Experts of a small language model: 466M tokens.
Below are experts of layer 6 (counted from 0) of a mixture-of-experts language model. Rows are named router (the router's row for the expert), gate (a neuron's input weights, with its number), up (a neuron's input weights, with its number) and show model dimensions 192-255. Each number is 200 + 30 x the weight over its row's rms, rounded and kept within 0 to 999.
Before each expert's rows: "mostly gets" lists some tokens that are sent to it at least half of the time. This comes from a sample of Wikipedia text that the model never trained on.

# expert 0
mostly gets: "″", "′", " kg", " MF", " FW", "disambiguation"
router,210,208,213,178,238,177,200,180,209,204,168,212,231,180,247,174,143,212,264,129,241,258,243,188,184,241,202,223,282,214,215,229,217,218,201,241,187,221,183,188,214,251,213,184,244,223,202,223,183,195,171,184,212,176,215,216,186,181,210,204,178,253,161,197
gate0,200,179,197,138,173,183,98,163,228,234,175,236,155,193,196,227,191,240,190,155,184,203,231,242,206,187,210,250,200,200,207,231,180,174,185,159,277,164,220,226,185,208,212,270,222,221,213,155,225,184,158,183,235,260,216,183,225,113,179,195,168,123,217,217
up0,213,218,192,95,200,207,226,177,195,229,232,200,147,216,228,211,186,210,218,154,185,245,193,205,213,204,189,188,219,170,173,253,206,208,205,145,211,237,222,149,193,183,185,181,231,149,206,186,221,188,139,181,218,194,231,215,204,189,164,184,215,224,176,197
gate1,199,182,234,193,175,206,180,211,248,198,196,204,244,203,173,193,230,183,162,212,179,250,148,247,202,256,215,195,166,162,162,206,213,210,166,144,174,186,127,201,205,216,197,189,218,271,196,236,281,215,230,185,176,188,217,159,188,223,211,193,190,149,227,182
up1,230,185,173,239,218,246,188,162,168,137,200,176,182,259,198,230,220,190,212,227,251,184,205,184,214,186,207,207,181,211,198,212,237,190,229,215,179,214,158,215,184,243,151,185,164,197,167,176,180,189,222,163,198,252,225,236,199,247,182,260,181,235,209,182

# expert 5
mostly gets: "disambiguation", "′", " UTC", " Length"
router,206,205,209,188,250,199,221,198,166,208,181,160,199,193,233,148,182,217,240,221,220,230,247,165,229,189,157,213,199,204,161,178,220,186,174,180,166,217,206,183,231,227,226,174,255,247,208,187,171,252,212,191,203,211,227,157,157,246,205,216,192,231,219,221
gate0,199,216,222,272,228,215,168,220,210,199,179,234,229,205,215,229,218,149,199,229,238,218,190,227,146,214,159,240,250,207,222,217,205,263,195,245,225,160,201,169,196,239,222,233,257,186,184,179,203,245,191,212,253,236,187,188,201,175,209,215,223,123,212,213
up0,184,162,234,179,204,207,264,202,198,172,224,226,204,165,190,286,183,187,181,144,197,221,267,191,234,242,219,173,228,179,171,153,209,242,211,257,235,175,197,174,161,184,182,143,185,135,178,140,221,201,199,250,216,237,253,191,208,209,193,219,185,191,193,229
gate1,196,222,200,214,173,195,174,199,170,167,208,225,186,190,177,192,196,170,158,211,180,169,222,155,162,157,183,227,230,210,208,168,208,212,215,240,149,175,198,167,274,163,213,166,147,242,220,228,243,159,188,190,132,216,231,229,246,249,208,235,206,171,199,194
up1,282,179,228,161,123,210,221,235,176,209,235,230,143,205,207,222,165,191,195,188,197,197,237,183,197,197,176,213,260,214,192,169,192,221,157,217,183,224,132,157,186,182,230,215,211,232,211,257,212,198,260,197,204,228,177,220,156,229,208,259,179,162,241,236

# expert 15
mostly gets: " in", " at", " from", " on", " after", " during"
router,193,196,208,230,163,191,171,227,185,181,171,171,183,223,162,187,213,184,194,238,217,175,188,190,201,224,204,141,193,135,274,237,202,193,192,212,230,211,192,293,268,155,185,178,180,166,178,158,188,175,159,190,152,178,190,164,234,165,172,210,178,202,188,231
gate0,242,208,209,247,215,223,158,194,194,197,144,208,169,226,173,195,190,200,195,142,218,186,165,180,189,167,229,236,231,175,198,257,199,241,239,191,167,199,210,167,155,239,209,292,208,255,180,170,172,216,196,243,275,193,180,210,234,194,171,210,218,234,168,243
up0,193,218,186,200,230,199,210,167,199,203,155,173,140,260,206,232,206,201,196,196,132,139,170,184,186,181,157,143,205,122,187,219,182,194,248,209,182,172,174,168,212,208,241,208,217,231,184,169,209,212,166,231,236,165,216,201,163,193,189,232,223,174,249,205
gate1,152,208,189,182,165,257,216,194,215,207,180,189,240,212,239,206,226,232,213,183,245,204,184,188,226,236,221,189,208,225,181,152,193,178,179,250,191,205,208,205,171,237,237,170,171,198,171,219,170,208,223,191,197,260,241,245,197,172,193,208,208,152,264,169
up1,193,188,211,244,191,223,181,240,124,209,205,191,185,176,202,212,186,180,186,201,143,165,199,189,151,163,171,230,270,211,215,247,219,206,208,217,161,212,169,229,194,144,184,235,181,177,190,235,256,177,234,189,216,194,193,174,218,196,179,204,176,203,176,193

# expert 6
mostly gets: " Martin", " Robert", " Mc", " David", " William", " Michael"
router,207,200,218,220,203,191,161,210,230,251,212,226,192,197,216,180,165,214,191,199,221,252,187,250,189,179,244,159,177,200,158,198,208,226,230,182,208,236,231,207,155,221,187,239,245,202,230,194,163,175,208,188,230,243,212,210,216,154,216,201,180,203,224,201
gate0,246,268,191,214,177,189,183,232,219,208,235,184,166,210,234,260,207,204,231,180,183,180,222,213,166,213,234,184,189,229,223,240,233,225,207,198,156,182,211,180,213,203,178,229,234,228,171,134,220,198,204,225,206,228,192,171,242,196,212,199,226,214,246,195
up0,167,223,257,237,182,202,265,207,235,205,180,134,158,237,197,208,194,216,182,151,187,191,241,235,227,200,214,178,191,226,147,203,174,212,172,163,183,198,229,206,219,242,184,212,209,189,154,161,244,182,203,161,206,226,171,189,230,210,183,219,165,219,280,242
gate1,245,255,244,223,179,203,264,175,290,223,223,173,219,164,190,187,215,230,208,228,186,177,220,189,240,230,226,201,203,162,178,180,269,186,214,141,190,214,155,195,259,226,181,218,198,275,174,272,220,224,209,211,218,196,191,198,188,179,169,225,241,207,171,203
up1,203,196,272,242,184,223,207,205,213,223,202,159,219,205,207,216,199,166,121,173,179,222,182,202,247,130,183,194,180,202,269,217,196,170,226,190,197,230,210,196,149,242,230,149,221,185,206,199,170,191,241,189,184,219,217,243,240,170,152,234,175,166,287,154

# expert 12
mostly gets: " was", " would", " been", " they", " were", " not"
router,206,181,184,207,210,250,177,217,184,208,219,173,168,184,266,178,225,183,196,262,173,188,214,168,222,231,193,162,188,162,202,192,186,200,207,169,230,194,215,251,235,185,205,208,226,177,182,193,237,217,221,225,168,194,193,184,202,203,193,219,235,185,170,166
gate0,242,157,170,222,212,188,165,211,159,144,183,226,192,213,174,234,153,181,199,205,112,208,196,214,238,200,214,173,203,199,203,169,233,236,244,225,202,159,206,187,220,151,209,204,209,191,175,215,211,185,190,200,233,263,135,167,244,226,151,218,228,143,182,244
up0,208,155,237,155,166,183,174,230,169,179,192,250,181,187,199,195,221,223,185,186,149,134,224,174,209,172,189,170,197,219,136,204,232,224,218,220,213,213,198,256,206,190,149,178,183,181,203,239,240,241,200,213,154,245,206,191,240,230,237,193,150,172,234,231
gate1,206,276,205,237,164,188,181,220,188,163,241,212,210,231,160,201,217,245,193,202,196,215,161,210,186,205,235,222,210,201,189,148,163,162,137,254,233,204,248,213,224,187,214,206,149,212,190,198,254,207,213,197,136,214,273,204,185,220,214,184,205,159,199,162
up1,225,178,202,261,196,170,211,202,132,140,213,244,247,217,159,212,159,215,184,221,128,173,152,146,173,162,199,252,182,169,221,185,228,187,251,230,233,137,209,204,174,175,161,162,213,212,246,223,208,180,171,181,213,194,155,205,227,218,202,159,163,275,175,251

# expert 13
mostly gets: " MF", " FW", " AUS", "|---|", "|---|---|", "·"
router,225,172,217,239,267,177,170,222,235,174,163,234,200,222,184,157,216,275,114,153,215,247,214,219,184,182,200,262,219,264,213,197,141,228,204,204,198,204,249,225,228,216,232,173,232,213,190,207,221,237,249,211,206,213,165,210,245,252,199,151,171,243,231,230
gate0,221,168,196,171,249,207,195,222,200,262,199,218,174,201,219,202,195,202,193,214,212,205,233,183,226,237,168,248,257,175,224,222,199,270,220,241,240,258,205,166,196,258,159,155,241,241,148,205,171,177,135,199,194,165,210,262,177,228,230,179,262,182,236,206
up0,250,211,225,233,219,203,230,222,177,149,269,226,187,218,257,162,175,228,238,180,199,220,194,173,180,218,191,200,150,251,161,171,167,200,212,191,178,180,174,195,160,196,214,199,183,149,266,171,264,206,185,261,218,157,193,216,268,194,167,238,172,181,198,240
gate1,193,207,249,198,178,216,176,213,171,204,211,170,268,162,200,198,167,213,222,198,147,174,225,189,202,192,220,185,193,193,217,233,195,206,253,216,255,216,168,177,250,168,240,161,216,188,215,203,212,209,198,154,169,199,170,230,170,182,180,175,162,188,177,144
up1,208,177,281,234,160,212,203,213,236,196,176,217,173,191,220,182,225,225,189,191,220,165,201,217,205,225,246,225,177,158,249,227,199,130,191,219,224,229,224,195,203,258,145,238,215,189,92,200,240,213,201,218,222,203,164,218,143,234,207,201,159,172,244,277

# expert 10
mostly gets: " the", " with", " his", " The", "The", " their"
router,179,165,189,239,123,223,206,209,193,177,171,194,176,206,164,199,167,155,132,213,186,140,182,138,192,232,154,174,222,262,194,246,199,182,235,205,207,194,170,242,227,180,157,222,175,217,195,211,163,158,147,217,162,188,216,234,179,209,202,142,200,154,264,205
gate0,191,181,185,190,183,153,117,145,168,180,168,186,184,247,158,167,191,188,179,169,235,172,229,199,226,158,211,179,211,184,186,217,176,171,226,206,257,206,186,240,210,183,192,185,166,194,201,220,176,200,154,178,208,240,225,185,187,184,157,161,234,164,203,151
up0,201,199,211,170,218,204,250,212,212,169,172,225,126,222,164,221,244,267,234,225,206,188,176,214,218,241,222,164,237,209,268,202,147,127,218,250,204,186,178,177,218,194,152,214,172,175,174,206,231,152,139,194,200,174,211,205,195,201,148,153,171,197,165,169
gate1,154,232,225,206,193,221,192,159,212,222,211,192,171,169,209,178,237,233,172,226,220,212,225,145,226,252,191,207,233,181,202,152,198,139,153,215,215,217,187,228,200,178,191,205,188,181,179,254,180,216,182,160,197,183,211,193,222,217,234,172,222,194,251,207
up1,181,170,212,258,184,211,190,210,211,196,240,214,195,222,201,218,175,225,201,223,179,224,185,187,205,240,195,155,185,233,241,206,172,184,136,208,198,216,166,216,175,215,165,216,243,217,187,149,176,175,204,161,213,169,153,198,218,186,210,207,180,191,178,237

# expert 2
mostly gets: " and", " but", " or", " &", " his", "'"
router,157,191,183,183,169,164,243,194,159,194,223,233,169,217,196,235,206,226,190,241,196,161,237,212,182,158,181,153,186,259,229,147,187,217,191,189,212,192,202,184,216,220,181,196,162,203,168,232,158,178,126,202,154,163,206,190,185,204,203,205,202,194,220,180
gate0,189,167,147,210,152,187,213,240,221,239,246,202,190,209,139,200,204,235,173,205,193,186,192,200,194,221,215,196,182,213,180,192,142,221,181,168,231,193,207,188,192,222,130,225,207,210,148,159,202,205,194,210,235,186,214,198,248,124,153,244,183,177,204,220
up0,259,210,192,172,226,193,193,193,221,220,269,252,182,163,185,145,266,223,233,189,189,200,252,180,182,193,188,180,228,252,161,241,216,229,217,222,197,308,221,201,192,219,211,201,194,152,174,196,198,236,173,139,162,179,255,137,195,221,196,188,206,192,232,199
gate1,157,231,215,187,222,199,188,166,167,195,199,172,222,202,175,167,206,189,202,133,183,165,190,210,202,216,157,200,188,179,202,171,205,223,225,217,169,180,214,220,202,197,208,122,162,246,213,259,216,172,176,195,173,133,239,205,147,163,221,196,182,171,200,153
up1,228,200,247,217,209,182,209,226,195,178,173,203,217,175,165,194,219,175,209,162,150,162,177,216,214,199,170,193,199,231,226,177,182,190,221,198,168,148,95,172,153,264,113,228,200,238,229,193,160,202,213,201,165,150,226,181,204,171,182,250,156,153,225,188

# expert 4
mostly gets: " was", " were", " had", " on", " been", " have"
router,213,203,187,175,145,220,228,203,143,166,205,159,216,225,194,200,217,106,171,204,180,188,198,182,222,229,211,174,224,171,229,216,175,200,182,197,229,188,172,238,225,174,231,248,138,200,173,181,246,181,210,224,206,229,173,183,221,152,214,238,215,132,186,153
gate0,235,211,228,168,163,193,211,165,247,253,177,212,177,167,178,228,224,227,231,195,214,234,202,175,219,242,213,235,228,259,297,228,149,186,216,206,222,212,189,175,201,213,208,238,181,205,180,195,264,169,195,185,182,223,169,204,219,187,186,152,240,155,217,169
up0,200,239,185,233,257,196,142,171,134,189,218,184,133,220,220,204,147,163,210,183,170,198,188,192,213,189,177,219,183,174,144,173,218,240,201,214,176,181,207,195,223,177,236,192,230,174,232,196,188,167,223,149,145,206,218,189,261,212,227,196,208,218,223,198
gate1,193,190,182,209,204,149,160,257,212,193,213,213,215,203,158,222,218,181,187,176,186,233,217,176,249,175,302,227,173,212,184,185,174,199,187,215,174,244,176,204,209,197,232,190,224,203,213,195,211,178,188,140,194,267,254,198,164,231,250,196,194,151,244,220
up1,281,151,208,161,223,246,223,227,146,239,199,233,157,220,205,173,149,224,141,151,166,220,197,223,185,190,197,219,192,139,182,209,212,211,185,217,193,214,166,197,178,249,207,182,220,175,178,202,225,203,223,204,195,188,255,198,260,226,140,180,223,183,138,240

# expert 11
mostly gets: "==", "===", "\n", " ==", "====", " ==="
router,239,217,189,233,260,221,180,221,197,212,192,142,186,216,171,170,198,257,245,214,183,249,170,213,255,210,203,194,201,214,191,218,197,225,216,232,207,181,212,200,171,147,222,176,217,184,184,202,203,194,209,164,190,218,135,212,195,209,198,210,158,269,222,216
gate0,209,216,184,138,206,259,142,154,233,193,207,231,188,242,141,165,230,235,226,157,132,190,190,221,191,215,177,195,253,210,198,262,219,274,253,246,189,208,234,192,160,163,179,217,226,209,200,180,157,136,151,211,195,266,215,235,212,136,222,157,218,237,202,167
up0,205,233,199,194,230,187,221,197,165,192,151,197,216,163,211,233,195,178,239,247,202,256,234,141,240,202,266,202,219,236,215,191,153,172,255,186,237,169,217,199,260,201,215,127,206,210,210,245,173,216,197,197,158,216,214,179,201,188,204,189,174,186,186,241
gate1,183,241,270,190,185,217,168,183,190,168,225,165,179,193,178,173,199,207,196,239,269,184,207,224,257,211,263,213,220,209,217,175,230,163,140,258,197,183,197,183,211,227,193,196,175,208,161,238,205,179,215,179,180,207,269,280,182,215,231,188,202,163,185,159
up1,204,142,217,147,202,167,211,177,196,220,204,210,205,243,216,209,187,191,154,270,211,245,203,187,202,221,242,223,180,190,211,208,230,216,200,213,172,260,207,213,143,217,175,189,206,178,220,217,172,165,213,211,187,202,151,231,171,196,177,221,215,191,236,222

# expert 9
mostly gets: "ation", " it", " season", " film", " him", "ism"
router,176,236,150,195,188,217,195,193,201,187,193,261,182,179,187,224,199,239,220,185,179,171,199,165,207,201,251,175,159,222,219,168,232,202,226,214,175,215,153,185,172,154,235,236,163,240,182,179,251,155,219,200,226,163,159,209,238,222,203,231,196,149,178,206
gate0,174,185,229,238,154,146,147,185,234,195,158,162,216,262,168,204,202,158,144,156,192,198,247,239,182,158,173,266,195,168,181,163,135,264,218,235,212,143,202,182,199,256,261,177,244,207,146,174,217,172,208,244,209,234,183,191,189,180,215,142,251,145,219,213
up0,229,181,207,213,187,183,216,179,161,140,157,212,228,214,228,180,202,173,199,181,222,164,191,189,205,221,159,232,219,196,232,206,197,202,206,225,260,197,163,221,215,201,170,167,240,167,194,173,221,172,213,155,209,211,237,216,175,205,189,182,212,196,182,155
gate1,241,234,202,206,201,174,176,195,239,187,182,212,208,172,222,186,225,189,158,233,177,171,230,172,178,171,189,214,183,148,187,204,206,246,245,209,194,202,158,210,265,170,238,199,265,211,223,185,223,193,230,161,163,157,232,200,181,173,281,231,236,212,254,149
up1,254,166,190,166,177,181,180,185,185,176,243,211,181,219,157,264,195,225,159,212,175,158,255,210,216,254,218,189,227,217,193,197,188,182,173,137,182,215,175,237,200,197,145,217,213,195,221,157,237,245,263,194,179,180,208,139,187,184,177,225,174,193,168,181

# expert 1
mostly gets: " St", " University", " Ca", " Co", " E", " School"
router,175,210,181,161,205,167,232,199,193,270,205,236,206,135,183,228,118,270,228,198,193,218,181,179,161,182,196,171,190,203,204,171,198,212,179,214,189,216,239,183,111,191,221,195,197,209,225,248,159,199,206,210,224,195,205,216,209,217,179,203,230,211,183,212
gate0,210,213,164,210,215,206,191,220,240,221,182,220,115,207,238,177,230,202,245,234,184,212,217,210,175,241,204,213,233,176,194,202,222,176,220,167,192,205,151,184,199,217,177,230,200,173,186,225,184,165,210,174,214,223,229,221,225,201,207,177,177,194,208,200
up0,245,140,253,180,229,176,237,137,166,210,151,209,218,191,157,245,200,194,166,164,262,189,174,208,243,229,187,230,230,203,206,220,184,232,220,246,181,178,183,144,194,223,253,209,275,223,174,108,223,168,206,199,223,243,274,206,191,191,174,201,189,196,167,228
gate1,175,208,164,218,182,172,158,194,179,186,175,151,260,216,124,206,220,201,208,208,190,220,171,218,213,199,218,201,204,173,202,173,230,172,193,201,216,193,228,138,214,233,165,219,190,177,203,191,191,186,182,183,131,202,241,136,170,220,227,233,226,151,172,158
up1,254,193,251,218,234,263,230,181,212,145,174,209,187,206,142,226,137,190,133,172,233,183,220,164,251,156,209,240,177,197,192,191,195,181,249,179,174,128,146,196,161,241,182,193,197,231,235,221,171,174,237,212,216,202,202,219,224,207,172,202,190,207,192,198

# expert 3
mostly gets: "|", "=", " Total", " List", " MF", "Career"
router,180,228,141,194,227,237,237,198,200,147,196,216,153,213,199,217,210,124,162,184,188,235,226,245,239,184,168,152,203,214,194,178,202,222,246,207,188,192,246,184,205,193,231,126,238,178,213,148,165,254,241,229,148,245,196,190,198,271,190,176,167,232,183,238
gate0,246,227,194,213,224,209,267,197,225,193,183,163,218,241,222,200,209,199,179,199,181,159,156,195,172,189,174,205,228,160,198,170,205,249,180,204,286,208,191,152,183,181,199,242,255,230,208,164,182,216,139,248,241,207,172,198,207,171,124,227,191,210,225,192
up0,213,255,220,191,248,183,201,227,225,221,160,202,230,177,188,193,162,203,207,122,182,190,220,203,223,232,179,194,192,179,147,200,190,197,198,171,231,168,192,203,193,211,235,167,232,179,192,223,251,215,132,243,225,215,190,196,207,174,200,221,224,222,212,141
gate1,217,231,220,207,215,202,90,214,251,218,208,180,235,186,127,222,163,237,185,161,233,214,207,216,187,213,288,211,196,263,193,168,241,213,237,179,216,207,181,227,179,205,255,180,174,196,241,183,240,220,210,146,216,162,156,238,219,230,249,270,172,197,232,177
up1,251,160,193,220,182,219,212,126,208,202,160,200,241,159,170,146,220,211,180,191,182,152,198,187,232,221,249,186,213,210,248,197,206,221,235,239,235,204,209,197,190,201,191,202,215,195,114,230,241,183,204,170,233,195,161,209,243,203,151,200,161,215,224,182

# expert 8
mostly gets: " John", " George", " William", " David", " him", " She"
router,203,215,216,215,205,160,147,213,218,257,197,193,171,163,205,206,215,205,224,164,215,295,195,196,199,157,223,185,187,206,200,200,212,269,216,207,213,201,234,205,159,240,222,241,184,201,192,228,177,173,231,204,259,232,215,193,205,167,208,177,221,188,186,229
gate0,255,201,148,189,212,220,120,167,235,268,199,176,164,234,202,235,219,203,164,163,219,234,194,195,176,220,197,196,262,186,193,179,148,203,204,183,207,229,199,215,184,226,236,228,237,224,215,152,180,165,209,196,257,203,171,245,175,203,129,215,215,207,248,185
up0,248,226,235,166,236,167,158,209,197,223,226,156,205,231,211,188,216,210,207,201,191,190,208,163,156,227,158,163,214,172,200,170,154,138,256,198,239,180,197,167,178,245,190,186,152,172,174,212,211,171,193,250,199,133,212,178,239,194,158,242,242,181,176,126
gate1,175,217,195,205,236,164,167,209,216,223,162,205,161,180,233,187,189,163,151,180,169,205,218,161,194,229,262,238,206,228,197,205,216,235,233,229,205,156,225,235,244,200,238,250,165,211,148,197,231,178,172,176,186,172,196,223,201,248,263,199,200,151,212,164
up1,185,245,245,188,171,209,224,220,220,178,199,223,201,227,214,249,190,201,228,240,205,242,245,206,175,204,243,192,200,235,206,214,199,202,186,213,204,179,246,160,161,258,207,214,217,238,221,183,218,193,243,182,216,184,198,244,185,186,193,184,146,187,228,267

# expert 7
mostly gets: "″", "′", "°", "---|---|---|---|", "=", "\"."
router,220,213,208,233,216,177,225,211,255,229,190,178,200,202,196,161,240,245,271,193,212,235,206,222,236,185,214,193,171,249,195,223,230,184,249,183,141,232,145,209,195,277,233,216,223,183,203,216,171,211,243,254,154,224,184,228,262,231,211,219,200,199,197,219
gate0,181,157,188,223,200,183,141,198,230,247,117,224,177,210,180,231,178,182,214,190,202,227,184,208,192,157,214,192,181,225,194,199,231,183,273,235,230,97,207,176,184,197,159,203,201,238,187,185,143,183,184,177,222,253,182,196,197,185,235,180,173,214,231,196
up0,178,207,192,188,202,182,206,213,218,230,193,171,166,294,226,229,174,224,214,199,184,196,213,208,242,154,227,234,152,203,176,232,252,198,238,168,192,199,189,157,190,197,133,134,215,227,199,185,233,165,165,209,216,151,228,202,227,183,214,190,251,171,191,208
gate1,191,206,207,234,95,254,124,200,207,179,196,194,171,188,203,194,212,221,193,230,213,216,163,258,210,236,202,227,169,179,230,183,201,174,179,216,166,169,183,200,238,235,251,264,214,184,149,247,221,234,183,184,199,202,204,177,259,249,226,191,203,181,185,219
up1,224,183,209,159,244,209,223,213,231,224,234,189,145,195,212,210,222,254,196,175,237,220,245,190,182,178,245,261,223,215,256,193,292,222,198,222,185,213,212,237,232,222,210,187,227,193,184,191,255,168,215,192,183,198,180,223,207,233,217,161,222,197,214,286

# expert 14
mostly gets: " a", " an", " one", " two", " three", " four"
router,168,174,227,181,199,226,205,218,190,181,195,256,176,184,224,187,254,146,181,225,211,129,186,156,204,204,196,204,208,169,209,228,311,189,201,197,168,200,136,172,184,222,191,263,231,200,204,203,221,190,189,167,155,170,166,186,166,199,190,185,216,235,209,189
gate0,206,219,160,193,197,197,267,158,230,194,229,186,154,217,195,223,223,181,160,223,183,208,222,270,165,174,218,227,222,173,215,173,165,200,188,214,228,241,225,167,215,192,212,215,225,277,183,191,186,198,204,166,255,223,200,219,232,168,172,177,213,145,215,207
up0,204,210,221,199,182,207,181,205,171,178,217,175,200,245,184,239,215,175,218,186,205,190,171,182,200,197,193,137,204,232,193,225,172,227,206,203,207,206,178,225,134,235,183,174,172,157,198,167,216,179,149,170,174,254,157,208,196,235,202,194,216,177,194,230
gate1,184,221,238,208,155,233,168,200,199,172,164,156,168,260,157,177,238,159,209,198,168,171,172,187,170,223,183,177,209,173,171,221,213,210,232,243,236,194,202,159,173,215,219,202,145,218,149,224,221,215,182,222,195,232,218,250,241,256,225,232,251,163,211,215
up1,212,190,233,163,214,216,183,203,177,184,218,234,207,209,193,184,193,214,174,192,169,184,234,159,248,209,192,217,225,198,213,197,237,169,175,228,164,206,190,195,197,237,221,178,174,235,131,203,235,238,193,225,190,217,211,201,265,221,141,243,183,201,209,225